Below are experts of layer 4 (counted from 0) of a mixture-of-experts language model. Rows are named router (the router's row for the expert), up (a neuron's input weights, with its number) and show model dimensions 0-127. Each number is 128 + 32 x the weight over its row's rms, rounded and kept within 0 to 255.
Before each expert's rows: "comes after" lists some tokens at least twice as common just before its tokens as in all text; "gets" lists some tokens that make up at least twice as much of what it gets as of all text. This comes from a sample of Wikipedia text that the model never trained on. Tokens count by the router's weight.

# expert 112
comes after: " O", " T", " S", " E", "O", " C"
gets: "n", "or", " New", "at", "d", " In"
router [118  94  95 116 137 147 181 120 174 103 142 132 154 125 115 151  97 120  84  76  92 148 100 176 136 187 166 122 109 202 113 136 152  97 134  76 151 133 114 128 138  47 185 112 210 137  88 152  84 176 129 134 138 128 137 167  86  75 142  94 201 120  97 111  86 183  82 175  77 116 117 149 181 144 168 129 145 143 115 119 143 115  78  78 152 132 116 160 191 120 162 153 104 123 107  94 167 108 146 122 149 150 142 132 152 120 174 144 126 127 114 190 167 151 136 131 102  85 133 122 109  93 118 100 111 117 199 153]
up0 [127 150  91 128 117 139  94 150 166 141 142 152 124 133 107 138 135 148 217 108  93 123 103 136 120 113 142 148  95 152 150 177  96 100 128 121 111 181 161 120 159  82 109 170 228 101 135 136  75 109  98 117 127 106 105 156 133 122 157 108 125 149 147  73 101 187  57 151  68 131 121 144 134  97 118  77 148 142  79 156 133  83 100 124 114 103  98 168 158 161 141 119 104 176 153 112 168 120 187  90 210 166  69 114  77 142 121 155  97  83 121 144 152 118 164 135 126 126  96 131 155 111 148  96 149 135 228 107]
up1 [119 137 117 105  90  86 128  98 159 137 114 129 171 163 151 168  71 122 160 147 110 109 124 134 188 147 180 131  61 219 110 142 153 104  81 110 130 161 135 117 189  98 145 125 196 136  85 102 111 104 121 125  65 145 147 128 147 109 124  94 137 154 189 102 159 174 113 121  29  70  79 188 128 129 156 140 140 118 118  96 100 141 116 135  81 138 151 141 138 115 140 138 104 167 161  81 143 100  89 135 110 159  97 146 141 174 169 123 118 134  82 136 153 118 156 153 112  75 104  71 147 170 160  75  99 112 107 169]
up2 [ 86  91 136  96 115 156 176 124 138 126  78 173 225 130 144 137 118  82 109 117 116 151  67 163  89  69 161  75 134 143  99 146 135 146 175 103 166 132 159 135 112 115 137 114 128 132 146 113 119 191  93  74 101 190 117 102 150 134 137 159 152 133 150  56 141 117 127 175 133 131 122 151 117 135  81  90  76 108 117 143 138 126 124 155 171  82 133 180 104 117 176 155  62 143  69 133 121 149 136 123 158 104 133 132 115 123 103 101  62 155  90 102 178 125 183 173 135 131 159  86 120 113 198 100 104 130 174  78]
up3 [123 158 130 147  93 161 193 124 179  63 152 106 164 166 146 186  93 125 142 134 143 106 140 125 108 140 105 119  71 107 148 157 146  90 107  58 134 136 107 123 149 128 160 163 111 199  75 120 105 165 166 106 165 117 120 119  39 118 147 139  97  96 118 130  96 166  63  82  80 137 221 145 108  71 107  92 186 148 139 136 116 140  98 124 102 168 128 106 162 135 140  97 166 150 150 149 123 138 137 116 117  57  90 158 181 167 113 150 140  92 112 145  90 174 106 100 147 107 104 127 119  86 127 104 149 122 165 172]
up4 [129 119 111  97  73  98 137 137 119 138 112 170 136 121  86 153  91 168 172 118  89 180 126 117 127 144 177 214  92 151 117 104  76  59 122 120 154 171 107 124 130  89 124 107 174 171 166 171  92 103 160 153 141 156 116  42 110 104 125 101 112 102 112 121 128  88 103 157 147 126 150 197 155 132 130 144 125 138 161 101 146 220 142 101 155 117 137  62 136 114 107 113 126 161 101 104 120 103 106 162 148 133 187 165 199 140 143 120 133 121 128 132 125 185 188  92 133 104 131 107  59 112 114 111  94 185 175 116]
up5 [116 120 135  96 120  81 118  93  95 136  82 102 119 160 136 236 135 105 151 122 133 178 104 138 114  89 158 121  45 192 162 146 101 135 166 132 119  40 129 132 166 147 122 167 114 118 151  86  86 119 126 136 105 116 149 144 182 105 115 133 146  74 122 166  93 126  90  90 135 160 148 174 129 122 146 169 158  82 153  60 147 137 138 125 110 104 140  86 107  54 141 113 115 167 129  63 165 147 176 115 125 107 143 110 187 137 125 128 144  97 130 176  99 116 113 180  79 132 171 135  71 147 150  85 142 114 172 141]
up6 [135 109 156 148 102 166 147 139  67  64 104 110 130  83 133 143  91 145 116 151 128 124 114 127 163 151 194 115  99 193 165 113 131 128  84  67  82 122 128 123 118  89  96 127 131 154  36  97  87 166 167 129  94 171 193  81 136  93 155  73 110 106 133 158 136 120 112 131 125 135 149 144 145 143 216  98 133 141 131 129 168 104 135  84 174 152 126 135 133 127 103 109 148 135 113 147 101  66 117 150 105 104 153 145 124 156  80 115  96 170 167 147 220 154 127 208 146  69 114 141 104  94 139 151 114 139 166 157]
up7 [138 135  74 139 104 183 161 108 155  95  69 157 141 156 136 130 129 139  81 121  98  60 180 132 119  87  92 151 144 124 116 119 181 187 110 102 141 114 122  85 143 106 115 120 159 161 106 150 117  98 157 206 111 148 145 161 141 116  72  59 147 102 158 131 152 152  98 166 108 163 112  78 111 138 145 138 106  97 137 104 219 110 109 109 111 169  81 136  61 136 132 147  83 128 121 132 131 100 122 139 110 113 168 105 100 140 186 158 126 139 156  80 145  99  65 176 128  80 115 188 137  91  98 144 126 116 148 213]
up8 [ 87 114 184 118 112  90 148 161 124 112 115 135 163 155  98 143 191  93 128 137  85 163 125 138 118 154 207 111 145 129  92 130 130 131 139 148 101 185 113 143 157 136 156 128 179 186  85 156 157 157 122 129 112 108 100 176  88  83 148 112  90  84  84 115 107 121 124 169 153 112 104 152 100 132  96 135 123 148 142 104 121 152  98  78 119 116 171 157 116 125 104  54 172  68 142 129 133  80 120 134 166 104  88 146 185 175 143 148 100 115 114 116 179  56 198  77 106  94 168 151 171  98  97  66 158  80 151  92]
up9 [125  51 204 138 170 135 124 140 107 111 143 123 154 182 114 131 111 144 149 160 137 113 156 162 129 162 181  77  92  83 102 188 118  69 116 119 147 102 103  67 116 108 146 120 129 184  75 119 147  98  88 165 134 123  84 141 159 149 119 112 141 149 162 115 126 196 128 109 175 171 148 217 136 108 159 116  88 142 140  66 113  90 149  93 124  85 172 114  90 112 145  96 143 136 128  79 147 155 134 174 101 129 104 129 136 136 122 144 119 120 126 139 205 118 130 166  66 168 128  65 139 132 200 111 134 113  83 144]
up10 [139 150 145 179 117 144  91 122 162 132 104 159 118 131  90 111 138 118 106 163 143  67 150 119 183 137 194 162  86 102  92 145 146 135 174 183 105 198 133 127 111 103  96 110  69 137 105 112 103 169 122  84 166 185 118 108 134  77 111 188 198  80 112 105  99 163 128 129 103 109 105 123 170 128 133 132 119 107  76 116 109 162  85 148 108 155 129 113  72 113 142 133  71 137 143 157 116  96  81 126 148 126 124 159 183 115 131  96  55 144 159 180 128 151 115 170  95  41 126 119 148  68  85 126 170 130 122 169]
up11 [ 92 109  80 117 119 135 130 106 146 105 176 121 117  85  84 118 105 103 142 192 105 147  80 192 116 113 138 112 128 176 118  76 103 111 135 118 171  88  99 102  95 138 153  85 191  62 117 108 103 181 159 117 113  97 158 113 160 146 166  85 150 198  99  97 120 173  91 130 143 133 100 115 128 160 153 146  96 158 106  97 180 173 129 146 139 127 127 111 231 102 187 145 139 143 156 113 133  88 119 156 173 160  94 134 155  67  99 122 192 137 119 160  88 153 150 129 111  82 105 133  77 115 115 122 124 166 192 124]
up12 [ 97 165 114 104 155 159 132  95  91 108  88 167  79 163 112 154 107 140 115 143  89 169 111 128 150  64 190 111 128 152 122 169 128 124 138 135 153 165 140 135 163 133 142 140  91 114  48 162  68 134 160 137  93 135  66 146 101 100 144 118 101 105 153 128 171 171 148 134  53  90 140  99 163 114 162 110 153  99 182 113 187 141 141 101 115  74 156 141  89 120 146  83  71 114 139 207  95 101 140 127 143  93 154 159 153 134 222  96 142 138  45 107 120 132 128 177 129 143 143 113 130 159 116 143 104 141  95 168]
up13 [132 152 113 129  77 159 106 119 101 140 102 156 158 152 149 109 107 168 147 105 106 134  86 158  79 136 122 119  56 108 177 120  66 150 199 109 123 146  80  77 138  82 180 103 144 185 144 126  76 121 130 150 155  51 126  95  62 123 175  77 136 163  93 130 136 169 133 153 104 149 146 136 138 162  78 131 154 170 130 124 151  92 101 192 113 130 123 130 151  96 120 131  82  76  67 114 103 122  56 120 129 155 130 134 101 153 150 175 180 175  67 145  98  96 140 153 166 185 114 172 133 127 123 133 127  94 133 128]
up14 [ 96 111 134 102 155  46 179 136 116 170 113 139 148 142  85 127  76 126 103 122  95 137 128 103 144 108 161 147 103 167 120 141 176 135 132 122 194  95 110 178 148 202 104 199 138 111  67 109 143 126 180  69  88 182 128 150  78 147 161 110 114 149 108  51 146 109 149 160 104 140 175 127 139 119 150 143 168 144 173 103 173 102  87 143 121 165 132 107 120 130 135 131 114 155 141  74 175  99 155 103  96 109 138 115 174 119 174 170 130  92 125 194 140 119 100 127 111 131  59 139 123 149 159  88  47 120 153 135]
up15 [ 75  38 113 126 100  91 145 147 154  85 141 116 136 108 126 161  66 158  59 133  97 128 170 143 125 132  85 126 103 105  91 143 138 111 150  66 126 148 148 101 151 139 178  74 174 117 114 105  91 141 113 137 174 174 104 101  40 137 206 128 128 101 111 120 113 150 107 149 128 135  97 179 112 136  90  95  88 138  98 138 111 176 153 113 122 131 121 126 136 102 195 199 161 144 104 116 111 171 162 112 173 116 179  98 169 151  99 153  93 100 142 120 110 154 165 162 101 120  94 138 111 172 138 167 126 126 186 188]
up16 [207 119 114 146 169 110 108 134 172 154 104 157 130 127 141 184 142  93 141 114 118 148  99 139 160 101 196 166  87 175 116 154 128 154 176  97 100 152 183 147 146 104  94  91 133  85 175 151  62  82  86 124 143 175 142 130 114 156 102  76  93 119 135  76 112 184  99 117  83 128  86 107 117 137 167 111 162  94 137 119 145  98  77  30 148 121 132 114 180 112 126 127 119 113 115  89 117 113 160 111 115 153  90 101 211 107 188 112  92 126 178 152 141 174 127 114 144 144 134 148  99 108 130 105 161 120 189 110]
up17 [106 120 114  85 138 158 132 113 112 169 104 162 145 138 131 121 183 104  73 123 124 151 115 178 107  61 114  69  92 101  87 135 155 128  73 136 162 181 184  64 145 140 135 125  86 113 151 128 124 149 110 198  96 125 170 118 165  97 116 145 126 120 128  85  81 133  97 174  96 172 116 207 144 119 150 169 110 105  97 167 152 129 114 139 125 194 105 128 139 156 209 174  86 143  94 109 138 140 133 126 123 133 124 137 127  66 160 109 200 156 100 186 120  95 139 132 144 118 177  94 141  75  59 120 120 114 144 157]
up18 [150 137 131 107 139 125 119 102  68 139  78 108 164 122 124 160 129 112 105 125 133 173 182 134 150 185 159 133  92 155 127 181 189 141 152 121 103 160 122  85 106 132 172 131 121  75 122 119  98 116  82 179 142 183 105  87 146 110 107 127 132 168 132 138  73 127 101 114  72 119  56 136 119  95 177 109 161 166 115 111 157 133 126 122 114 195 150 118 130 115 113 110 125  99  97 199 126 114 109 122 129  86 129 174 186 117 129 165  56 193 122 149 212 148  61 118 152 126 139 122  75 126  92 131  69  84 171 155]
up19 [118 166 125 161 129 136 142  95 129  92 147 116 155 119 129 171 143 150 123 161 101 148  54 163  86 119 121 126 164 190  92 158 151 152 109 107  83  78  52  86 166  98 104 132 154  84  48 147  89 142 145 159 159 164 117 203 138 127 153 146 153 159 156  62 122  91 111  94 134  99 139 113 102 136 145 144 155  69 118 156 156 136 113  89 116 138  89  85 137 120 169 126 141 111 149 119 147 101 113  63 109  84  86 125 111  90 190 167 177 156 177 157 142 174 115 175 141 125 145 188 135 149 106 181 116 111  74 132]
up20 [175 142 144  90 112 104 177  65 105 111  99  67  72  63  85 163  65 118 113 140  26 158 101 126 156 111  94 139 141  99 126 129 100 149  82 104 128 137 115 189 119 127 111 176  93 130 133 154  67 133 125 126 142 115 166 196 137 172 137 124 145 118 147 108 147  93 143 179 121 139 186 138 126 185 119 204 145 158  89 150 158 124 106 129 120 179  65 151 105 115 129 155  83 150 119  83 130 167 122 110 156 115 141  87 179  70 138 178 126 127 114 110 100 156 134 113 151 133 129 138 128 129 182  84 136 144 135  86]
up21 [ 89 103 163 138 169 117 132 110 147 115 101 145 107 188 107 116 145 134  68  71 113 129  54 153 130 174 121 147  60  94 120 174  92 153 124 135  82  98 138  91 139 149 123 158  86 134  80  78 154 118 150 138 181 126 169  83 171  55 182 141 130  96 153 104 141 160 119 151 183  99 126 173 165 147 151 107  58 188 107 148 164 165 101 112 165 102 164 105 162 122 146 136 166  96 146 174 130 144 109 149 153  91  99 131 123 140  99 135 132 108 114 102 165 183 167 197  85 127  66  71 129 116 135 130 100 137 132 135]
up22 [109 163 128  78 179  93 122 147 149 104 117 122 130  79  96 101 125 139 110 120 155 211 120 196 155 128 139  65 197 131 137 137 101 129 169  77 125 162 135 168 130 135 116  89 156 110 117  92 108 130 116  77 158 151 192 180 129  90 100  92  92  82 128 121  88 125 154 144 141  70 115 143 129 126 163 160 105 102 174 106 113 110 146 157 150 153 115  95 170  92 107 143 136 193 114  82 225 119 162 135 155 158 135  76 107 131 153 160  64 124 168 181 167 155 106 139 148 104 104 164 133 114 121  89 114  88 177 113]
up23 [155 177  89  96  66 133  81 131 103 152 142 150 129 152 102 125 106 142 162 156 121 152  66 166 131 142 129 130 148 148 141 111 122 133 151  85 128 183 117 148 158 196  78 147 139 137  63 151 114  82 172 132  81 121 128 103 179 190 171  65 123  90 148 138 139  93  91 202 109  99  51 162 140 130 119 165 126 184 129 124 146  73 117 103 136 173 203  74 146 124 134 117  84  91 161  76 130 101  94 140 144 111  72  91 142 149 131 146 113  98  89 173 139 168 118 116 104 142 103 116 120  98 152 138  78 131 167 138]
up24 [103  78 141 136 114 168 124 119 167 128 132  77 151 129 171  91 101 194 184  81 221 126  81 164 119 191 181 135 102 210 125 109 122 141 131 123 109 152 101 113 128 149  67  93 110 121 172  95 140 144 132 140 126  68 133 145 104 146 186 127 104 114 111 154 129  86 130 160 136 137  56 145  86 128 135 153 105  90 140 156 144 121 150  76 171  91 104 118 102 158 112 138 136  94 139  94 159  99 138  84  86 155 163 103  81 113 178 129 162 129 132 120 149 138  86 165 155 103  94 112 117 100 177  89 135  84 202 152]
up25 [ 62  52 112 154 151 142 173 190 175  87 194 106  97 125 130 134 141 117 163 102  91 116 150  73 100 202  84 120 141 126 170 141 138 128 136 150  96 172 122 148 120 121 154 122 196 135 140 112  74 108 177 162  90  80 121 127 136 107 136 136 154 161  18 105  84 165 144 107 105 110 105 139 169 118  98 151 121  77 121 132 118  90  71 133  96 148  96 103 111 165 111  92 105 157 139 156 149 121 138 162  64 131 117 141 129 130 153 144 140 151 126  93 123  98 156 123  69 124 134 124  68 105 155 111 160 142 161 189]
up26 [124 106 116  98  59 145 206 181 110 101 101 113 102  99 111 118 125  84 172 129 120 150 116  97 110 147 103 140 144 132 155 202 144  76 130 151 154 128 110  89 172 131 171  68 174 129 105 113  76 112 119 105  99 177 141 162  40 160 148 117 102  73 116 126 116 157 113 131  94 125 101 170 119 114 149 200 166 186  88 103 191 124 147  96 173 159 146 120 173 134 112 156 136 100 105 177 144 114  57 116 134 137 106 147 184 124 148 162 139 111 155 141  69  89 101 121 100 115 103 135 149  65 121  88 161 122 132 117]
up27 [138 100 115  87 104 158 193 163 139  56 127 100 109 120  95 178 129 132 148  98 104 128 159 136 137 135 141 105  60 161 141 149 177 159 100 145  86 150  81 126 154 137 166  56 153 136 120 118  94  92 139 130  71 103 124  99  88 105 146 149 132 125  88 105 203 151  78 120 141 113 109 153 126 131 171  67 167 134  82 120 119 160 115 146 230 136  95 120  97  95 108 102  62 126  56 142 135  88 151 183 126 139 150 167  94 139 134  78 154 129 149  90 140 132 133 152 136 120 154 158 100 204  99 143 133  95 162 137]
up28 [183 109 133  60 158  82 153 149 200 164 139 142  70 137 154 159  65 148 123  72  95 128 132  89 123 116  86 129 152 158  91 126 148 134 126 114 121 127 179  98 145 158 149 145 155 179 115 114 152 167 105 135 152 185 129 123 126  93 124 123 144 142  49 111  95 120 119 131 167 153 170  95 129 157 133 103 105  98 129 188 183 155  99  77 128  56 120 130 118 158 145 117  95  79 115 116  63 154 164  80 158 152  96 148 117 121 101 106  62  85 119 117 102  79 118 184 150 108 132 110 120 207 102 145 138 139 162  86]
up29 [167  90 187 121 102 113 171 166 152 123 195 193 135 120  95  92  94 132  90 102 121 152 186 142  83 139 148  92  61 175 140  70 126 135 171 158 116 168  82 132 125 154  97 141 106 117  96 133 144 137 147 163  81  77 102 136  97 120 103 106 142  91 122 133 132 133  97 108 133 129 144 192  89 143 146 141 137 125 162 123 127 121 119 128 103 137 150 105  83 113 103 163  62 129 170  75 141 158  81 150  90  72  92  53 184 175 118 112 173 165 133 171 150 143  96 176 104  85 157 135  82 105  98 150 159 140 149 179]
up30 [134  69 132 108 117 105 124 166 149 151  88 206 155 179 134  32 111 138  77  99 138 133 117 117 126 144 165 121 108 129 150  88 123 139 183 108 152 149 101 116 158 133 137 130 130  98 148 102  94 155 105  89 159 138 137 196 142 112 161 104 109 126  61 112 115 213 118 146  91 152  85 137 116 142 112 140  57  51 150 127 109 142 117 137 158 136  79 150 165  99 126 102 152 118 132 111 135  93 172  99 110  71 171 161  91 171 157 106  59 147 150 193 130 172 131 153 107 166 136 128 108 148  80 146 175 156  98 158]
up31 [152  96 154 113 143 112 153 150 137 113 185 113 105 164 108 149 112 109 120 192 129 152 135 100 114  84 124 119 136 127 105  99 176 112 140 153 135  80  16 104 125  91  97 120 105 138 142  64  94 109 191 140 104 172 169 144 105 136 135  69 151 120  88 120 118 132 162 125  92  90 147 167 131  77 152 196 125  79 114 146 134  90 117  94  80 140 167 141 115 118 127 132 197  95 141  92 129 163 101 112 140 129 138 182 131 138 191 130 134  98 188 178 109 141 138  61 205  83 123  97 120 168 157  99 131 129 179 124]
up32 [140 180  95 116 126 153  79  68 132 106 142 170  96 140 177  74 124  64 100 117 124  81  94 220  70 150  89 109 111  88 107 113  73 124 169 119 151  99 124 141 159  82 122 121 183 168 179 193  94 116 129 101 154 140 116 128 145 136 147 116  82  80  50 146 129 123  99 126 128 142  91 139 179 161 125 102 154 147  95 104 131 190 114 142 150 142 163 135 126 129 188  94  92 174 169 132 171 120 122 118 134 148  86 180 120  96 141 135 130 147 101 138 221 115 137 117 116 148 148 104 137 134 100 104 127  89 162 158]
up33 [160  98  39 108 155 114  80 145 184 148  88 116 137  89 145 147 100 131 123 170  73 110 107 154 165  94 158  63  83 113  73 115 141  96 118 101  83 141 140 140 143 104 161 156 162 136 134 136  49 120 112 129 157 104 136 127 109  73 165  90 223 162 126 125 156 146  77 135 176  78 109 155 140 150  91 139 127 161 148 130 151  93 167 164 115 163  79 106 144 137  94 112 143 124 150  98 196 107 116 149 119 116  73 117  87 184 155 124 140 173 106 157 154 165 176 162 130  97 126 164 117 172 133 164 151 103 122 155]
up34 [132  79  99 135 130 120 113 112 174 103 171 112 157 133  95 100  81 138  75 135 117  75 100 161 146  96 150 154 123 121 116 142 140 117 146 117 203 171  87  82 136 151 144 135 116 131 147 131  94  62 123  90 128 146 214 174  76 125 102 133 141 115 153 108 173 162 140 155  89 109 147  90 116  52 189 105  90 169 131  93 111 188 111 163 119 101  79 133 123 169 150 125 165 163 136 119 117 103 177 146 101 183 144 141 145 139 139 148 186 126 174 103 130 187 114 153  96 186 111  64  98 184 109 158 119  79 136 122]
up35 [ 72 111 127 166  48 107 107  90 155 139 134 112 174 146  86 144  39 173 154 131 121  91 140  95 157 150 196  45 123 187 116 178 105  97 162 124 178 170 117 105  98 143 132 179 113 179  66 101 134 107 169 160 153 178 152 113  89 120 114 142 125 132  82 121  57  85 102 109 114 122 148 144 143  92 175  99 144 157 144 130  91 119 127 101 143  95  88 131 118 172 135 138 155 183 147 114 146 139 109  73 121 108 143 183 113 147 101 159 182 107 111 153 138 147  87 145 138 102 109 125 131  98 136 160 132 107 136  76]
up36 [144 106 132 130  82 102  46 135 167 150 122 135 141 156 102 156 147  85 175 120 155 167 137 173 159 156 144 142  70 138 177  62 121 114 110 153  98  98  66 188 127 153 109 123 147 133  95 128 151 150 171 154 121 162 182  65  89 132 134 139 131 116  53 145  76 121 143 116 140 126  97 118 178 125 159 100  69 192 128 131 157 148  80 161 178 139 137 120 140 111 119 185 178  99 105 123 133 204 132  92 147  59 139  99 101 108 116 174 183  85 143 105 121 165 124 137  87 132 171 146  88 104 102 106 125 141 148 135]
up37 [158 136 141 141 133 184 144  72  66 122 157 149 125 115 117  82  48 104 111  67 174 133  80 115 143 133 152 134 115 166 134 158 148 140 118  71 109  77 100 142 244 124 167 164 161 129 123 135 122 132 113  84 169 114 145 144 130 131 141  38 104 103  80 138 102 138  95 136 133  81 150  83  80 165 135  69 149  77 112 138 103 141  56 103 127 127 156 185 148 102 180 149 126 156  99 111 118 157 125 190 106  91 134 127 121 153 151 123 130 131 150 105 100 104 144 164 147 106 131 147 159 156 144  84 130 109 172 169]
up38 [160 120 135 132 126 141 114  68 137 139 120 189 111 112 110 135 114 119  87 139 100 213 102 159 105 138  93 137 110 130 120 125 130 123 133  65  94 145 157 153  76 104 101 116 141  69  87 150 122 151 103  96 100 166 112 160 165  56  82  81 155  98 132 117 158 181 131 177 138 127 139 151 147  69 213 138 132  99 211 116 137 104  83 112 145 109 143 189 128 124 135 183  91 137 117 133 189  92 110 141 201 113  97 157 186 110 152 173 139 128  99 103 118 142 125 121 120 150  84 112 120 144 156 142  88  85 175  78]
up39 [ 86  85 135 168 128 142 140 107 194  80 175 187 106 211  85 124 118 162 121 140 153 129 163 111 163 105 136 113 169 139 139 126 125  79  92 119 187 119  92 137 170  93 156 129  83 130 120 123 150 146 161 131 151 156  87 155 187 124 118 186 132 136  93  95 103  90 107  98  77  98 173 123 184 119  93 135 114 167  63 122 105 148 147 153 173  84 224  85 165 103 146 122 124  91 126 130 114 114 124  95  81 155 144 100 118 123 115 121  92 128  84 129 136 135 194 105 144 151 137 165  87 189  92 108 104 122 156  89]
up40 [110 112 108  11 123 158  80 171 165 133 127 134 104  75 146 143 165 126  96  73 131 169 106 146 114 141 120 130 129 109 104 122  94 105 112 105 134 154  81  78 162 109 171 130 133 136 135 114 172 153 164 177 132 142 133 120  99 103 153 100 105 147 124  85  72  99 109 175 127 105 149 157 129  86  99  65 108 142 132 187 112 120  99  95 132  94 204 161 173 154  98 174  98  90 132 149 184 102 128 139 169 144 155 109 133 197 148 178 159 115  92  73 173 147 175 120 169  72 118 148  95  91 154 123  88 133 118 134]
up41 [140  90 110  75 155 118 127 102 240 157  99 167 172 139 180  75 159  98 113 130 132  93 105 143 139 174 167 173  91 145  68 144 144 117 104 124 154 145 137 119 171 152 137 128 172  66 159 163 164 132 117 119 179 131 125 162 139  95  90 157 114 106 120  60  79 144 125 141  65 121 106 122 162  75 122 107 137 203 132 108 113 124 115 122 161  60 159 131 132 129 144  79 129 136 121 110 161 170 152 103 148 159 127 105 152 143 156 127 132 154 118 147 159 139 153 128  92 125 130 111 168 187 191 100 123  73 120  50]
up42 [114 146 156  57 185 124 125 148 114 108 118 134 144 104 130 152  85 124 123  89  66 166 110 145 148 135 166  96 157 180  93  77  94  61 145 128 145 160 154 128 158 102 127 130 177 104 119 150 179 187  72  92 169 135 167 230 152 112 146  88 144 115 141 100 112 131  93 117  93 117 138 144 122 123 127 112 126 131 130 160 119 149  67 142 147 188 143 121  98  97 132 133  65 122 144 173 126 145 125 133 130  55 134 122 186 191 122 113  72 142 159 108 149 123  88 138 105 146 172  86 161 102 156 133 148  51  92 166]
up43 [154 172 134 164 138 174 137 104 128 104 171 138 202  92 124  85  96 147 128 159 153 189 123  89  75 179 126 134 113 128 149 202 169 141  96  91 129 147 142 109 122  50 171 112 115 129  47 104 116 125 142 160 208  87 115 140 137 125 124  81  95 108  85 151  84 165  76 127 138 107 174 104  98  84 139 133 147 110 124  85 123 128 117 100  94 135 101  96  75 144 118 143 135 112 153 187  71 155 112 133 146  79  99 134 133  77 140  91 160 161 174 167 121 166  88  83 148 140 118 152  84 164 118  85 132 123 151 148]
up44 [157 189  91 104 101 152  83 134  99  87 128 226 144 133  88 100 158 157 121 149  75 129 161 152 101  92 119 156  71 127 169 139 152 121 115 107  81 123 184  89 139 161 158 132 163 123 156  66 185 126  90 177 113 151 124  98 136 150 146 132  96  70 111 145 113 146 172 150  85 113  92 133 195  87 110  90 142  76 152 154 179 158 110  95 153  98 144  83 114  93 153 164 132 123 154 129 113 163 109 147 188 136  76 100 189 116 107  80 121 107 133 122 174 115 119 154  95 135 131  96  98 179 144 100  89 115 174 129]
up45 [141  98 132  81 117 101  83 137 172 186  99  91 126 105 105  81  77 111 138 112 129 101 105 129 137  91 171 145 134 135  54 150 123 116 129 149 168 133 132 158  89 150 119  67 141  95 138  98 119 118 118 197  76 115 104 125 187 126 178 103 192  79 131 129 136 149 163 110 149 154 168 139 163  49 134 118  89  95 201 161 129 160 148 122 132 125 118 160 202 117 148 131  81 114 150 140  83 129  61 140 126 122 168 100 166 142 133 123 116 136 119  68 109 138 199 151 144 112 168 166  80  82 172 117 161 120 166 151]
up46 [135 196 118 123 114 152 190 145 144 118 110  88 140 163 139 155  28  77 116  93 106 142 179  85  62 101 111 116 131 138 117 148 183 107  60 167 132 161 158 132 164 133 115 102 122 148 171 140 158 203 109 111 140 144 144  79  59 135 159 154 209 172 107  76 154  94 103 104 155 116 121 107 164 175 124  78 105 102 170 127 110  60 131 117 149 136 112 101 102 129  58 164 134 154 102 132  68 140 140  76 132 159 138 142 135 110 139 145 131 139 115 152 154 106 163 146 157 126 151  89 134  96 142  95 159 134 128 110]
up47 [124 148 108  96 118 130  63 139 175  73 114 143  83 120 165  92 132  82 151 127 110 122 135 156 128  86 177 179 129 185 204 160 111 178 101  78 123 116 103 114 171 115 187 111 160 156 123 157 161 165 147 114 139 118 131 199 120  93  91  93 135 117 122 113  60 148 145  87 105 140 147 150  95 104 123 166 157 132 173 106 151 139 119 136 189 109 133 141  82 147 111 146 101 148 138 138 191 107 142 186 183 145  68 140  85 148 134  88 130 122  54 114 146 141  96 135 154 146 157 107  52 112 140  66 128  86 147 101]
up48 [147 111 130 100 111 127  59 108 107 113 125 137 128 158 160 105 118 185 113  52 109 105 155 115 120 118 177 115 121  64 182 121 163 143  92  93 115 155  81 121 155 165 117  92 122 162 136 104 110 119  96 138  83 116  76 105 144  94 172 156 128 140 112 111 111 122 139 152 111 145 185 162 176  95 154 119 133 179 127 142 176 174 116 139 106 155 174 173  87 111 145 121 136 153 130 193 115  53 132 131 135 150  93 124 166 152 182 150  53 136  69 146 185 167 132 147  69  57 110 187 153 157 111 130 129 165 172 108]
up49 [ 88 138 113 112 141 100 121 145 111 118 146 105 172 122  78 113 154 139 135 141 132 168 136 132 135 121 169  94 150 132 115 131 158 103 146 164 160  77 111 113  82 115 120 118 100 138 101 169 154 146  48 140  31 138 134 122  92 138 132 107 155 105 122 155 124 144 103 104 137 109 132 160 118  98 108 169 132  59 119 101 111 167 142 129 118 131 144 133 181 192 118 174  78  93 112 189 150  77 125 244 191 112 115 183 143 136 122 110 108 171 142 188  74  82 108 123  72 139 170 138 152 179  70  95 139 124 167 122]
up50 [143 152 165  96 134 140 117 100 143  70 111  56 116 141 112  89 139  99 124  89 103  95 125 134 157 198 157 158 102 102 120 150 104 138 187 142 115 128  48  62 107 119 184 104 165 191 130 112  95 124 113 149 102 150  90 153 120 116  89 146 117 143 146 109  85 161  80 119 117 105 171 162 145 152 134 123  83 112 151 160 145 117 133 143  98 144  85 191 123 152 117  96  97 150 127 177 136 112 193  95 178 126 155 126 152 159  93 123 139 182 177 102 163 132  85  76 188 114  90 133  94 184 125  79 178 179 161 144]
up51 [126  98 112 182 128 108 100 152 100 108 131 187  87 117 106 134  64 133 126 136 137 159 140 151 133 198 121 124 145 183 104 103 131 121 102 105  93 143 144 168 124  84  73 188 109 100 102 100 156  97 128 181  97 148 134 173 140 103 114 140 150 125  85  88  76 224 120 137 159 143 139 130 184  82 213 189 182 142 102 156 174 126 130 127 119 139 101 105 125 100 106 183 161  67 106 115 115 128  94 118 150 104 100 122 101 107 139 130 156  86 105 141 185 159 130 195 172 165 117 102  85  90 131 130 104 127 172 118]
up52 [146 113 115  97 186 125 100 102  89 137 195 163 115 146 135 155 175  92 188 100 109 204  85 151 106 125 140 116  88 179 174 149 128 143  69 106  93 111 102 125 154  86 137 130  90 143  96  94  74 176 131 178 153 156  60  92 115  96 114 119 173 143 128 128 176  79 120 128 119 117 154 145 137 173  94 134 212 151 143 183 124 151 182 134 112 139  84 125 129 136  68 159 152 121 120  73 142 119 145 131 117 101 123 102 152  86 116  76 124 152 115 122 197 138 168 122 168 111  95 150 115 147 143 138 129 199 119 170]
up53 [123 122 133 120 200  83  94 126 187 108 168 133 138  96 129 103  86 161 158 110  74 163  74 175 123  90 125 146 152 129 141 107 115 125 139  92 168 108 102 150  93 135  67 116 178 162 133 120  47 159  87 111  94 145 160 127 146 108 152 149 181 128 166  11 132 142 167 119 123 117 130 169 113 104 149 170  98 132 139 157 103 119  53 121 119  98  93 167 136 115 171 134 108 115 136 103 176 113 130 136 161 184 146  96 222 105  95 146 113 129 130 145 147 187 121 117 122  99 127 125 100 136 179 129 119  80 142 164]
up54 [115  86 167 149 100 202 138 144 176 134 128  73 131 145 117 142 117  91  56 125  66 157 145 205 173 163 145 110 130 163 127 127 135 152 120  87 110 135  72  62 142 168 126 104 132 136 132 177 181  82 130 128 114 130 112 127 101 126 133 114 115 109  96 144  75 135 174 188 152 162 143 113 141  88 176 187 132 127  90 119 107  84 161 144 162 130 131 114 126 154 124  79 160  62 105 108 100 145 115  99 120 100 103  99 170 129 176 137 165 120  84  64 146 139  97 160 107  97 143 154 121 221 150 158 134  73 118 115]